{
  "n_layer": 10,
  "d_expert": 64,
  "d_shared_expert": 0,
  "balance_loss": 0.0139,
  "balance_bias": false,
  "router_z_loss": 0.001,
  "router_bias": true,
  "batch_tokens": 32768,
  "seq_len": 256,
  "train_tokens": 283600000
}
Below are experts of layer 4 (counted from 0) of a mixture-of-experts language model. Rows are named router (the router's row for the expert), up (a neuron's input weights, with its number), down (a neuron's output weights, with its number) and show model dimensions 0-127. Each number is 128 + 32 x the weight over its row's rms, rounded and kept within 0 to 255. Numbers have three digits each.
Before each expert's rows: a language model's description of what the expert responds to. This comes from a sample of Wikipedia text that the model never trained on.

# expert 31
What it handles: Final plural s on nouns, especially team and people names, as in Nets, Pythons, Nationals, Nephites, Knights, Representatives.
router:033128149103143100100154146141129143129151100154191076150211089189145178142116124143158171143141164103110155070130109167105110135149133127131181141051060089135150160119157154136113185122150136108139147090089160126119131094144131106109091135117082129137127059121116148155132073144146112112094164111058115154138142148165146120097098080105201049119123085083128173110118183123119119126126
up0:144193113123121129073156166162116160152103168138148118116170131101170185145104060130117117083119081160114084113136190124102109177204154140120140091112177112193144157167158152096199140113178099117114181133077085087099115172187153169078131093150097119150138113130146126040110125125116111119156114131121106117133161165124067113127136145095118135181108155138164140100105155076097182115159
down0:093128123103116124080132092143155164074184128171146088142138205154139127131121160081171108130152105160107133163115065118147065084129139105124095136093146137122082099146182126160086108108120145166146104160135090085097045064142151135140132081155102135164130131165114111150160201164062107111109102052136052147146087125095135132134141161173163097131082125114087068125144093158125159146134
up1:105153153150108068195166162118135106174125144099083142136145121081149182091087118130113194152100118089138165143126122131097149087067146102154119128142146119161068075191054138108118183155120119127092220104173128140155134090108125113145168121177142106081146148131160116147096086104147105148138107104116134138100123091139069224172140125121179105149080126175130164093165081134111130108116
down1:148092154084124141128107111099156194076060109156064144094129123143130137101106106172128124183114146171128166145135086106110101138143217112146128134107079146134133163166136122141122158076140124170048056141208123181118142106130074146146109139169113165102106148142121202147199163132105175145095131199156072128152096123112144106138169140106134113133119106097152135137073106182104125109121
up2:116159090118112123124108170112065184111141117135141151135097172138140143141137133128139110156113043135091166098158146099119054095121103187129108148108126087135122144115137121119089197160184156212118123132062153176088151150181173078141107186129101118128064125174148090105101180084149161096125093138129124161081103116112135184102161118214145159151088102111134111130135105167088108119152
down2:127136135135166135112111075136154119133148140176107149113081094146114158130139064150112167062095151167103083084141143197127112162120125093158120108135094058165155141105121093203117145137142132139127175165077165160137142134101093219115175163096164162106117132101118109160145168102168114106086127178096172113151135109083132172116105146079095110115177154118119083035156117154130123113055
up3:129098129143102105133125135111123143123137159172101180100135156181140103141113114117166086106144135096168125125085180159133116101107177070105213128105081094170157172134135105158148124103121119123118119091165052193141187089091059124128178151081121081141059137123143099060097141108136126139127143095071079139117174142135044130114146109159157133113131099165142095163166104143112062108170
down3:131096168157140140163093122102167166116206155163085124190071167081071152104140100110101115125157101127119147131132158117114134055186096121198117138105123126139141114118063083145131139153093135106126159140160152130209139167113175163118115119182069093136145146126144122188119151146081114203094163125137065103113108145084093187112115072124162120097129158148137112099166087179132151122117
up4:090162117145148127096077120074098092154167128132127165148142122113107150082180115120156015193091126130102100102180091120054135158116125144063124113102148114193112082170126091070118094141097118125138153098102173123119102152212121123097158157147102118163126085170096161127103098128144110103151163079170137109115165111129136155153084145119097130088143116109135171171092105152134191121073
down4:133120170115136126177161112154100135119132157116106082134082160159098062117155087149168192132190135113128106135122147146086114105105128169151118111207176145114076132181110150116159122115140140180128108195135139162117127093167147054172132169096113147146148102108151087135117111184068106134101188151127170081090121040166113182180186126140082150135147137117126149085150142183126099130113
up5:135145103129143102129138160115097206092121116154134074154128115149129087185153100133158153163175083127135063171100143171142162135187126136144145161138089149122120111081134160123156095132177083163085169137123143216157104128076131062089128088104153125070152114121088101101089104137096132128089180108124101104199132171151123141089138065105135145082154121109181153122140120185088091190110
down5:120119141066087084152165144158103152206158152134161130124053121076104080121167187139119128071096091121150099097108152139114126121193074142151095113122135089150144132088119092184185106158153123119145198125123159145084122058101102120085084086103176137122143115136118134137091157159117140117146084061160098135090094123188162128072144111129164178153129134153155165073144086117130128094116
up6:121109139156121158120148114082114144105153031050085174166127174162140207150138185142147114126122144204143119100148123175143122174098171092091098133127069138123086116116146111122073108146131087099115117140160126148079120087161171176112121153150114077133121069202142091109127100118136187130098118133121132121141163147184117117131070135135154078198142088098142094141108097140128102178109
down6:165123129089147110123102102200091164185168125123135159112077110143163127073140116121141135109143082083112125169093134149154127159081127129158088132126132135166151125139136153130079176171092155173082149128132105127196144148165142105107197108198105151104147102075102184091134148073154146183110091148174139096143144241114143095123114118152106108121160139144148114115181114130175087199106
up7:105152211142135104142135106141109073127165097128102111103122143085102133166118101121116157132051154090090169194156155117112147119170110183120188141158147187131106118132126159115103126076112166132123098179114121159118104063110113069165093140130099107171111153121175153146168144139073144110147118110057069118119145084138124085106151090185127105093168153142095117119150156199039099127115
down7:157131117163146148118099139162154113129130115131142157178158195203089153141156130103134117140120153069086134092137110093103121088090164119129077139120153154143196180126144173088159137065131095111199123131112162126101101128158154113121118140104147144126084109126098114055137138139083100134183149206153140183108129074032146100178125110107153129134168069128140085112150129107153208149106
up8:150112153064124184169201155166092142117168097071140110099154171150155155139058144178089169132138160088105077115163172103139096193109136136182102160077150098133103107136084162061164120103127128125107128089108110150169096157116104105149120158119058121144117119104139177095184105106125124150111097089113101143150128123131194143124136098148132179107129144137149132125122191103068092161201
down8:146130102115171156161068109150137129108157166172114124135113135165120118175082140055110102142147124183119071164124062145142162069104151085146110062102173114078076172115132117149161075096113164148190145173155070141123140117128152088098112081149159094119097115166080111072139111181154157062139130134139075102133120126130110135153065120045140107086098133111152115131134090099166111114123
up9:089057168161104108054138145106124153146073156168095109122132089174168074070145110126097121127141111076081091156153086109149082083096154116131114163157093112098187117119175119137124103195155228090143143104131165149165129113189164188086086118161102185138129129169145083092143127158144140114122082098157096120167108105164113118126143150136101097122109167130087071117112148148118127137154
down9:143122073123097160146172146093119092086135161103153154096134100108149148165161142137130074089161127168136143118161175138171154135185135125112150087159095139141130126065092125144121070055074125131161136136095130109122153130100092123066142137100168153119120125162052153198154188171120122163127154144141086146128154169080118033086150084126172148141161096153119161122138103178116094174063
up10:138123175092102142124139126154081117122136099140142158171162158132153178100141136083163150150054158226122118089143114137145133199116160123127144079098135090116140160110139071104133071210110106166176117142101132128153154121042135141146148135174092111127107107177142136169157134139186128130189100173129194095146136127145115114086090117090152166179141093054082086146128135127129098137104
down10:122159146134121092057097071129108129087117137169112158135103067137113143158064145176125125098176133121111128158109112199128139143099073189105126132147055163160089108143128106099086149148072193047100147098128106143159133109140176107144147142122082159090174114130142160140081075108118155144132195163151161154157090165162175093104150136122113111080040144121137136127142136112094096096115
up11:102175176101114128200116127102148140158147135166109142113127134093111133067131106054108085145115194123141137122157136123141135131130105106077113077094114091153196125100168091147119140153173166140153106117013102045074111114154113149128119174125104137142153128179093108095104123119095144134071108159124083131135085094109122097167143139120053093135143171047162117160163136102157106122121
down11:099143102141079132117156149148159070119078143162147200109088119129137134105139135158134128134159148170140121064052172091149105090095094112185128166109077115104117087120094147140104157126126153127125145139086083126088117078143134144097098181155072113111173163139165079116090156109151089215111132067102136059076153136129157176150093169097093114167110139118111193105092133118101158171106
up12:075059081137116161164194142070131181101114154091172145177153126089099116114118116112091106112146155072135158147158087090157131157125097150204143097095086086086059136127153087133153167203147129143122143138156132124106095216134127112108090165108123190105133076089104112145119183112135113115138103122070162142109149161086127124112103107166135100172095162154108176110130116095153104117088
down12:124150120141136157120120186132139157136038092110093222081081122129139045124129173081069089154109132091151153169116146080128155135128161190123141184140168119137162144109136144133136117122077129180154115136140088097091212134169116168151189108098122105106137165128103110146146124122160101097154095172127146111099102138131144119108067064100156148161101066126152121118088083143145142145079
up13:080122163151139167063126125148100125154083045103144119136161108142139131126122182155144165141189124104031119158122126125164134083146178120139190124134113093094175122128126130188130137156155143172139160098152117130144083126140135112164144170147199182145127202139137205194123117102098101128121138126159103119154145112128182161104170103157176142028131133141118145147122145173115096105094
down13:166130138137170130135070122111138142192178082075126090201162160101142086180185152176131152087138109083162126098182096174154143154118137097028122097092153187135113136136162113139054103142121129120153154088140109171124139121124080143128207060112123121143127119140113111125182112158171123154124100155104134176136147129093134118187114137106104135143143124165074175171112145128173120155163
up14:132081187167155189117108152157116114081155110139179135126103135047154110117130125145113106122152203088179054102205154102109173169138088073139104140089153093135146139133129098131131132121081098129106102145090086139146115094174143123162084174087148107100103138119187115165134116127140086119143157140102090110100113146079137102079112175192193127142062178142153090164091105138123130125155
down14:157146098160141092159060103117122098164162112097141140087128178133134104082095106123136068088141088112123137117094097106186124168153099146106115116081102083133073090160210133114122093179094131143149097095140105090153151126063092101192130133122118120132109107137153112139188166156046094101121118170070114132149133135139112126087054123082140176117163074095140133091100076159135186103142
up15:098042140156108077121094172122134098102201130093169121142098175099110125164155149145145111100114137107107123129151122168154157181077137129111065157184148110128093133120152137103138118118104147150091117075080147127114132065092141117119088075155049097116126099117132160117113105141127118129031117060106092184114063144082129106164138068123123137103108083093164128119163170102147170161159
down15:176125150127131170072137080146084106149100151105129174045176106159132177174111154185107157129111118125102116125114178175098186140157123132100158057102104122097167143121112092095117119140160189093153102132175218137073164124173112127141144146162124145129192132127094141142103134114137137146103171127093129141141186119159149121139157149092085147166159155168157125196078199161099112144115
up16:063140183120170066152169141123076136140110145100132125137125107135124075118127085195117106202168182111139136121138118124119117178093224181108064155114094130146204115102089134088130159125100121142119140128124180121176143113146120097153131152169126103151118092123123147121131108140156117082129162094113134165166100167153188106164173113105206136115178115134112086096178183138101145113073
down16:127137106135118105058158115159136170098081138135168113154141172128127175122180160185146100143171055133127152136168126138126089069125179130085124124171140140150078163116070137141100138112124136198162133059138131108155098123182181146133177114089123090162073168152100105151121093148092195058116146107143110189137160110154155131163132147076154079164176180119127087143164129127172128145135
up17:087104094169114103136103177111142134129128155145121139103114129100194141103098147143097138124129135082132147031041135064151156127096131094101187139123121067145189125059092100097115143095157149085073098128161098114091054081153107107137106182117204127077119121138083108128130114126154125159133139192136119183085118131168124109109110135110087100077157096087131137137103141157084093136124
down17:125089091166145042169145080128137058103112134093105090154128091095168112174146143155131136134098088118158096160132176160114062140117143109170110114131133123104114163169128156055156068104173165136087132132118128164205151116162128175119138130102110097143149118133094131160111101169120119169100112142147154157148119141084143114170092104154090123215111173103057140132098153197104113061148
up18:134140118096111106097116182106120168125078152110128095104130122127146130118154089112150154162131083149098082143146097144140097144128154163108196181121122141139096119144132121085180079120116059137106192120104130165106082103083134115157143025162114182114176122056111075171106162157142185137124110161092109064084157162119116089163134125174162083125197123073155149081101105125142125130093
down18:099110108124101146137149126177136131112110159147144131148122125097134122111160118113079136184133134184088118153139147145143103178144041127147145129150168093163117146094110096105122089153079083179100148142140155149060148082058177094132100075109139180156148111152147093113066068097157076136132082126136067127156082159089119152086154183161122163123159148116153085111211073109154176101135
up19:078135121093119102111097134114089168118116125161131169142147098164149117131173066120113152125102179165131208120059121181167126105147066126107153140084108115117135155192119088169062125144108094164106219090077145129185119089132197074149117161164097104124121141136099127146142089119095107139135132107092141153089150134135144177106118083110077126142142079058094163152121191101141121129109
down19:148190152073104153210099141113143079157177104090127141140097114119147109117074091147182087127146164129086105116111162118131135160153140158141125127121135125118136098200136153155149090137092150114179090159144138106159098112089084141057189156134143078053179130138145127102168113113119185179117107113115094181129122166140160114140126117077124047150092098139088079126159150108154097072181
up20:083145168173085156131158141151140159109117069117151128130160159111088139106146094161104149122127111138117088077092105087055116091125144107098103139177127091091153106138167130104139112079151147080089123127157140161122096132080137062096071163144129143134125151124098109193152072170134135100192107062106128118207110099134155139108141153071069153092193120120107125134155079080181133191109
down20:125137160098173176136131145094190112080164158144055146119087132127096083119121149124182123137196144148141187104132148136134089105172041157132145070122126128172198104142139118095218208150196113141174139118144100176098110082174095161139123199132096108172080125129125102119134109102108110098096164143161149128156121082091137113161132128115136140079131151119135104144169122095148113136117
up21:152136142166105164127192133149133102123138121156109146122174069114093101156143117136180084133100169107165158149145131178141178084109141084080128099125063128116077111139135121107069173132172116155159177085158111085109115135115122096080145125174113097197139085094168138197092113177107063175064085143105110134179088133118162115068116138094152110121138121179127136148144199120164153099149
down21:115135105093088190168123090137171129148194153128130159075119110136155113135148102168167172145077123129136143133123130161144120116087167102065099090150123117168032159168152097133091151208127111077154109164132133161119117113134142129137095076169086137137115155102150113055103088128049157127057047067120119142133100102124122158089080131133131139125131100135115149124133122154158101092196
up22:070099121151153134117171137079083121167091157079172131166196130140055096081184098127081152135038113088107148130156122173087125117133086160135088145129164158151168138112089109135102134123138170113123140122135088128150109100097128164111130147136120134116108121161130083142144125099127053143061102132095125163117134116124098084099096162138157052144119104110075083180112174093117194079073
down22:110172138111118183120114072153156123079130161110161135126082096076114101197082114131063105097116103171094149162102161115135096071141130141124111146138063116151106141157137111097116135140141143214116111119160102076116185134124110097147122119165206126077081116086080105134147140070157119104132119157152182153120101107092126081171113115078169127142163088125132149137037174086173122113115
up23:096188185117192064141098133081108121081151082118087122126163185174128063088075105095106104134151094168158132109161139113147169105117170151165133160093109095188171161108165080132113154126131097144116113134075102117124155148136138154151121114135113114170194086079077098089107058151097145125156135101157069156122178162166137149125079146096166141140140090100109144123149093137163178105157
down23:134105076166097138082028130086133105124095134108180120111096165139153106115111107163156223157118120124134151152162161170097043139146110147147124145152107164108108088094150119141172112084116148093101145069151159148097109154144161077147166069123117101110124129109066187115117158131102142142133135163119083119155144166080165096154140147153088078063109177096179126078124125160148124145084
up24:130124107158153099078085100147173121175142093069123144129139108114074085123124125165128186082151122133163124145120206128086162150081147116135133103147195119107135103091138154123138127148155082106173153148082090098103179165046116141084074097108161132121092107124122123143166138112151154118136119119069167133099175120170156094084166152156113141102130149078210141016135155146137117110137
down24:092109096181131148094130135168140117140107137130153097128135143092113113043133115115152110129103153102121071127075160140073122128187069156136111096143101107085089148159141133114131172148121147122091162130102143151189153131106087119093167102111250104084162141146121089216140109155161099106112151152126134108051094179137145121115155118146070195126187161111130120121111098112072122169139
up25:106140154069169123122056177127212124141112145119151128140093167088124098101109132137120104090109153099107115140137171202121159162107081163107189223118106168105120120138119137153134164057147172183170144096124111193117079157080094168175135130121114169146167119120119099145093110097140115133047139116116154095097100092137078147085152115095098145122079150159154112145094158135134094149112
down25:088161128116200107113134110155093104118176107135187127166165147105167119114121122151117155195081159158114160079047122142135137088110124133190122128188130040136061149097128130106176095129132118097193118117110136159115145125183166103115115161145129143131099136115166100054133147120169013122110091127153067110129086150127146140177113137131137085168103160124175130122142136156108134103143
up26:100155131087163119184145161110108123201117090127106085086180121130157099149180136131065078123110131180197104095130154126118137200157126080092105162161072125175169106158150126110139083083105136130169062109110119150114089079112159149069103163117051093133115118119173136107130147129111123139098109140096134082162130149111128098118067077080128123169150091119157093098145078092141073126135
down26:131131093114144187133139131175118162171104187148126121160081130134080104092095167127170140153121097142084089155052088167115103123079105139134164074069124200099158158117081092116163163163067158139116154132111195116154100154086108082149165125090124143138126136081086156167124103133119207133149165108134211140125117101133190140139140143165117107161188115103099121185145162132129114149124
up27:095115115148112168128181109127127147126102167117146173151160158089133154141082124136039145166073174077104121182169156186147156070152154110114097116120123136138116077117096169121132095123138168106102090101140105106186089059088131134150090087137097158117123103059117132118147172206153149115081065098082119163101148150117123075091145112134123179128119137126107096192168174097142156094106
down27:106100123057069160128168152145118120105141135132148155125149123109166181144170132132185098073169101169171083094045122103119163086174143111130103186118157117061178083113195148105137113175121127098114179116183097141128132154128147144110168106136148087164130157123124103083107137099135140074146165117128131114070124137083126177146119153130154093149187142137157118156073149127183202173158
up28:108124086184166108120147142196132145147131104073129068090066117069136149109152172130144100131154173141119145126106134090121119198173090108113104153172067100178100041135183162133158116125143140184093160152101158132150161164109126111148110151119207117093120143116090120152093132133107103101124114173140129095055068188143156147097133126197146138144116139147116192156121136130085098109108
down28:152139155113152084142172115174203130182053151108112125087160073130146117186106137181115143118090106120104090155087097118118106118184099177145192108168132135113148160134102123130176118082125169110156182138088126077141172143146159134147143159129157131154130084121146180175123133135167061113129099138046143176080152126111110155152071097166115138115132081115180188119091134140134120078088
up29:135070181128146068137134102136110128098119154099153130083120050165137128135124190187165143107132112101150125137093145106116155143095110088179136167123154117133120117152160124084127056118178170110070111176158195114138149141118110167149070194162096139093097103160118095079122082145190179161094130086179108115193135168119099101110122146130122146099174124117173190096102092150114171124115
down29:136174099085122114142132162143122121136121125157177133105107079113113132163078112114184099212108129175125155102163045093124120140101199108157137133113114161124130133124093126167166143107153142165092101166151074139140123073118135148102192078118118147148126110206096140119140171128155169102130054169158123108118177159123115087112162133113183148120100149125086063104120172184101161207105
up30:149059085116161073122162142152157136080090166138157149171141159168100122137165129165122148116121134093105126139159157162096146142059155162168127121095129092054109196076145130147162177101102117184187135056094152113112114143198097119130152164190091172163083182112169171114122090116168104135116142069121098140148201084153125110163155111140112133134120093142107155145133131167107100141114
down30:158114112095157127166129131146186144126142153143136103122137088034134149104124152161161146093079156175146120162152187121101148125110099168153150102132161089122072070144153110108193067159102101118223132120109170170160156146145119078139089165137097105095088180060199129088133130132162101075129120073171126139137124133117149177158106155116117123117183116105159166123187171112140130127112
up31:109117121121118101114127153131185115139119127121103129113084161178123205160139092177111126139098124124160090121111094137132181111116145177177111141149089129135179130141191029089160120133161201126116186105147084177105140107101166161108178190058100159168170162162067108095158127121116102103167095142124138078098112103125041128136134112141112141152164129175118165126139141135130112190157
down31:152158133137056168147163150161129147115152155112139126082188124126051168126103100100095121152170159127177153113193070112129109142088134096135155104148092128142143123077092048086091085130146061129169128082118157137155162164099093134105081090053078169089099124107125128130108138132088115184119112137143151088107142119155184167111160164160106171108152161124117071151121123116189140095159
up32:099085116132163119139116151179112150139122105166129037123108122099126218119107113136157145100142150125033145145127147140116119134139114081138160113138065130098138069180106147043156088110096109165060154159061116090128086082146115122128155128129149160137107093090153196151078166125169114168146138097158126168094078118124112128087106157172118140128123131128153138213108152104114085132102
down32:137078133087144091198182113118144088139100188107122127159210165133205110175130158111119181103090141154124139140157131105106170148171165150115131132170191160098151094101101148120134143101152100139109132167113130156091141127102126216173118139174132128061066130172155140161075101163113098172170105080082077125090121127148127149093148138117141190143163156145106125121097085154162151110127
up33:141135169058083124128131107176097151093137111115130129144130098138169126190146147094075142125085149131091163114077161143194147064167159123123077147163128101103150121034107136126155136086119122132105126157112117112134034078117145069104087165154180088081145141096092141069124113130150155150132143116129094107123123079155133094123126110080115158075154095103053092122086142178134134092093
down33:146141066129137077119131116074133139110171096125147134187175114119121104200124164129212159171184202119098100148147154086135074141155085152190115135109138105143132175146160155109099119149165163169110113071129192142149109168089147111137151152116132101178180139132129169097117113171070108118138065138149139051109181138071148112122168097155096139177129160124157131097094103142118125116127
up34:087145113128087137114104074125137187173104118119061166185122041105161089124143121128097179143152157165164100177142095158105094126109146124135110090082113089117172127125142153110105193174149127132176134149114065100134134099098101135090137101111148136096098103106076108131162095138124109063102137101143100120159157127167168100174102094154118132139162122085123196138163197121132093165222
down34:133108133142139118174120114149129110160104110113107165123093137140126129180122078147154099085117120066130111120082106117078154177136143168136141120148150129120173063060170197161121127120128117119125150156146070115158190100161112091148133098192183127154113197178104061164122165172223102166125142127137107082155151128138097134141079153093137120096128078172144158146188098108099166187126
up35:099138134129160146095144169089141141165099107116141090113108133068143136163092174133078133157090152098169130166106075115133090081145169157087142120110117122160064102137098147085103082140111055141153173109193152157175131114108180085131086147148113189109151108122181132165161163131067118086092103086183144102148150086120099155145173154162132108181079127077157119072112124194145153131163
down35:132143106116205107132135165109096115163144109157142152082097124137123133151112171086094100089130122090139075152172114119135164106085177092134079136085107033133115138130132098124158120122098127103083116161144084101096050167127145138109080058100077178095131095194157147095166111136123171127120116132143179117146117161115145094127106066101162106064124115164177050161150174151115152160125
up36:143129154117122123170179090143115168190147107140178101132142149088132119104093121098070171143108151046140125156127190165170122066126144122165142133121103134173144084122117140150116176099126114117088105120125074073153084095147120073100178118063084092136093168135160113094125124123089110123101126078046079194098163170107153131136147085158158075119098139115093121190093083122141152111137
down36:186128048104100121146139062121139097088124196196120157137131119108137106157158122174095092146132137158126157086104146137179118152134146155205157135106128092109068086153092121107147130177079146091071142145161094152098099092133134181104161125206156147152077119065071159143071097107078152147130192112090138119134118123167157123118110158158153106171133130138174112141129098104166138165140
up37:173074128050106160116066069138144089132140129155124143133144116092197094135150183085146119091138168086133158123133086137133086089119181157103109128090140140155150126050093079124162109156092086122092134175134160140130081083143174148101102130084142132149136137147101068111096102106110113121098139171133099172120133155166219158159103190103191177130110113096165114125166137087129114134098
down37:109139126115117137101159125100115140090152147136132091147163172112102156093126151147158141114149130091147125201160156138076168147154093118154141094141125120130121123167185137105094051147145157136153143114134075108117110213147075146130120079076083211111157141161095109100135077139152176121189136175135117145176137093153148132149105136151044168113081167083083198103131167071112154162099
up38:082115140196106112101165155087127135132105156089130115146188063119068134124135088155096178164154090098110142144133130159166060071095110129173154137100097159168115134094127178115145101119157123126184158152115165125142101220153147155117062119156113128179125144169133177096128198130120108057179106080152136155149158174095140144171115171160131147136116101138173162114118072144092132116145
down38:174095118088167150160126134136163116107150150113109134130151129106209145122121126118162085119187100173164072058100125096172124113172137054089092161134141185082108144158178135118157136143097094094115083125139127155123188103160149129127166146121175154157102158100104078118141098143197142170085140192153126104112121112141106184139215176081160091129168148151168136128120079121089142106125
up39:125088111130146100135102172120117087157101141100117135136126128092114112119101139140172151213118143141134095137036204146084102165085108153094126102094149149099110116114195117098078087130106094083169162130122114091098115122134127130138085114122157156110141104101073112130109171124115145163160120208134064128129095069124080139119111100142068170148148106116176183070138086155145162206176
down39:129086160193085181129146135153135105109179095127105132118120127145072173136129148120067163130116131156129170154124147089168205129113110079102121156116150138136132123153116082144108158086131151151130130095164106133177116128088138154131155110096128066148060105141087107194113131154159123109142122167086166056128177135082138157105148129053156098118228108113180123176103167162086112068129
up40:097103196143132108161165142172151171157134083130166160083104088143061099125171095147128119137114160114096153116113134181190142089109128151084052131140102112122137066104182094155116214114136099138158142087172132161144138132125165118174079162136073153179122161133131139100119111099158083163107124096127116163082098106100155128158161145056095112115120144144073201144111147114113194131109
down40:192122155133059139128215161104155134105165129124077170096148163122154110154173140148176100130123201144090095121139132125121155061090079072148148139187125166117149113128113080123138179096132163102148074060135095072098125125115093072113118091130122161155103117141141098138099102130050127113085117084101161140144096124129136163101146112138099085139192124117125143170142153095164194111165
up41:135150126073118127137109112143119096132087034187115129122157156137173140143070094082158099170140075179064152093140149162145156124172100134117176127109138115105115123126131101079056114106138114137183196112125148128194094091106136089125116160118112138103132083106116143180135125062098176090149117135082089112142146177125103160077101122090088083150121059146070167142089135136106128092103
down41:144230130160102112173130107127107119143111126075151078116108095128144137071114121124161128220142133128073154130095127165099119146100124151138130171155120108188142120185132053157085077117083135084131077141112116145124143056110159102116183170213120125104144128129094131101076136085155131150075127143204129163116102108143191119130177112104153114149076106102070124129141134131140110136150
up42:161128120127132098130094130131133086171082124122168108107142107065148173150079182150120120159147167115168132137147121170081179129141071121065101143138111124088103132125118147154129213109118108156114171183152141154149164141093156118165077113130126125143107125124147107183115155091148109117191153118119121108149127152147050136157054111131147240154182134107062181127132141157170116126061
down42:140104114154149072177137099069123173136115120138112154129135162130103128146163122143144108168111115144118119144186181074116080061092120103105160150157125096105157101156145135109109128172149095094117169104103175107165124137104191112105142203060133126115148120139211140127135104156133126115143172202105163101083116165088140148156102131043168087096089158042171133169157131170134112119099
up43:193086111120144086146180144130093102180063155172147156152146129100122188156123175150150186149111147092095203141129093185144108122076108102141121148152116183121112113143154136138122125114171143090168192180128137131132112103121110080127167152188118151122114161105183147153146061190109116118102147101187126153151196123079172212145140159121139116120106096109106093157177131129099108108115
down43:157109108085111071109131145089137071139150123140114135173134178063124082089169114125163138151159116137156121169132148111136171121075106111175090190155141167156118114125190100084100165084129110182106101152086105133161098106110167164091062127139080190158132136123113070056204069126094154119138126111169101144120123115117127100160124184121139107141081155107135170120174154173097136107074
up44:098104084106137169122091140169142149099105148061126131176079183087190169123131168077080176142081097108130089132152112108118084059129119173091094127096136075156173125120112158133154131157165089162168161135114127104140073141098130110134118152095152134157084093113143157110153096079124043174099115144151135083158086122169096123173148123174102079075098106132111109075170099078112141121136
down44:131089157113125088124076164143108050104130086106168130148119157181156148150151115112096126069094080118160150159114149144176186194157188137129124144080156183109142119174121183148126143155101148079095083128169147124127095169101175085155152116117114124090125122060216161092172145148061138173102137176177125109141151119165128162137122088145141084154095135120083126154115118128101090088123
up45:089166126133110156177114119126150125124091120122107126096168123189133184123160153122106176099123094112139084181137181152065102117114082097159139174169113103160128187153050116146169097100144127079103127102109081166146098147165115111159100149141146156133125137101148007136112118154101132113169084110080110069186210126130146149113138079158154157106111095107142130118091129182153158152118
down45:153091106115156170127116129131132186169153175121138079204049121131098049144152133154158132191099102132159114193103177129135051107174144143151093074108170178104114118117121058119148124147109108143119152113090122090128123159153115174132126137121131172117164131158144125093117084146181211131154132097162154154101151117070104122099080148148102123110178172131171154117108066100122128097140
up46:216170053162152112137126151186133161182170097097153123108134087149088091124127187154104131074175171144107178149186164144029106123136076157100114125078159103158111119110155122138102146098149122057167118090146157087136149135119120181103110118137117167116098097117111113147150109130139187094128100145160137177110148094098145164129162076107142186102119096117136136152089114134179111099161
down46:102105101105079147106146114150111109147113112134064094170115140117131227086076134057157149128113172144110150140061099138116103143163084056089116153106145131102123127162136156090128094112116162160098155186133152118201159092103154151112183110136167093181116137134110117100103132123151134118139200158121129117082178162126158134110094179102135126160104103151166114096112133121071204090060
up47:174131117115103122148047166112091176112138076135172158130178145132147142175104131139140108168133139203153157123060163151125102203178138148098117135111127094120094191104139071114115112119072098136102140113143149174147128091085161187167171124103105142112116067171134128153193089074149158105151124130084123117138184130140130132095129112114168093113122041113153154118104188104136165099096
down47:094189054130104101121137076110088101125149057101083139129086121156090095109110137114090177114151068121099140158111114195113117129118101073167139132079122112161099135138106146112055129149165165072092158140170128077201110137123166120149170095190140076156106140074113159130093145124117149125122122169181089115146107146149100116091166171135118117149090090059098161131145119114079083115148
up48:168088096103120082169121166094107102100100147140163175120147095089119121161073137105143138190118126079124136089113117103108134144071154103157116105124110080191125140086129115158117039156076131141133195111134161072121158102145049166108163093074094116175109145129141147134142084113130102195109111080113075072178130123188141090103105127151092165128135115102117131092141120089199159135110
down48:126145069125157156111181120056079137121163107156174133121103084134137058128125170134149119136082090130113116102130139105155138152124107132180130159099158145096185116136126155142132142153121101169150094159087138175154131150106122179095103106119157149153106158081097082149131157112175091091170125129088200127108070078069137133106115126090167115183076131131082091092005103138100131128163
up49:127090149124113138108097137085120164134157105156165070029135096131149122142098095114131124097113192129152122103136121141131135096127116122143077153122135158147073110154167104060097179103161126093164154117085136108129165088108066149134184114094104165172147116157117117188105135191103116150155152151175109085095083136109081199113079159150114143176083144052150131200126119154095086156117
down49:164156125113143138105107098122093059177178182150160105088109085162084094127193086134111139129164104137113140081139100145105121044126088101148115123173125101137110159093150073129115092128206143109147126129108178138155138151128127104179109114141120153129140148070095163081121115127112084108167102167157114181100105110147118054150090120103142138085079083105172129095082087093145173044148
up50:126112132135187117137134090132093173138134097136189142172181140086104127153127081166155108164102097095095113154179112122099106076134138161074143191161178165100113116101078103148123103152142146082189111115107142125165089078107091197117144105119119143140100121199169120122162103131101159156149134130096188185083171166163123198203133107159163150131111142150166120148168140116139188157092
down50:081159143128119101069171118195145125174122116149110187162062100165101149106135133102121126188066115142096106140075147109137127158088077141157111143146127103158160124161143136118116147177132150137035176118131140113182130089108086136154138087115182080169099109148065115137182111105210114103162143099137074122080102105134111082154095172103131130128128116100132131112133112131110193116206
up51:088143148143130104070119068172102116083110131145115160152173121197138140124090120111117146133154178104140114083149133148074082129162148099103105110100146112167119111114107132133107116125181167113095095098162197116151119168110161095118134152140140088160124070106127113198062184136185100119102089064135174166102143095162140140104124098123144187117167103123132081204169139103104209076143
down51:124093059137145110149118114086085152090100153129083115109128152136139115111148171167143134135108204184085153185125116095128063078067129158169071195133100140098175138135117180149124093132145111089170140133130147114117140171129138167186076131169171098087090144147044111069067104114140195136124151146129124166141081163142153103125101136139131130109115170116081150115114133118143081176169
up52:147134133132190076102129136142056162154100173142117158134116090153097162096195118100192110191103128112140152133073078094116133113090113072156133185158079116153069098096151130144124137177169140105108131140154128105126093111098168107099101082064159112174103087075144162090074149084107131145115177165095090142161123149102101164107166103125153158111178137170108099086144093182098154124105
down52:070120097115154127174128169074124097130096097160124117105126095128130058096108136062121150158094170125163186097083163115128127139160146123154123088147181110120123147141124108121114074110141114157086151199110099191133126061133078182094128142048153148109134115142045130083092124141112115121135105087158086135149114124066157065084146128129120164053125098122123155106177115105145064125147
up53:130118157097082116155126110110111151141084151089172071137177194070125103146165075078140105082138139136122133118103156127106089130121146116084141106149114075073097115132151144151165151131140072126128127169086124133151119123185047168096147122150090152204091147143146175108073115113120161131104157112147088122093089137149218090183066111101073128115130105119088080122075116125095118160166
down53:144119127086163105099159134157124172140064124112144153137105137225067160090153116148122139164191143069207105086120170093150088114097115116172160102140156067137148101132122094147130144125157111124118101161118224125114125149162111140154098148147088196074134183113082117132117121150121123125082133101088127141112083167129105147179109092149116139119105144034075110114107149091122122149084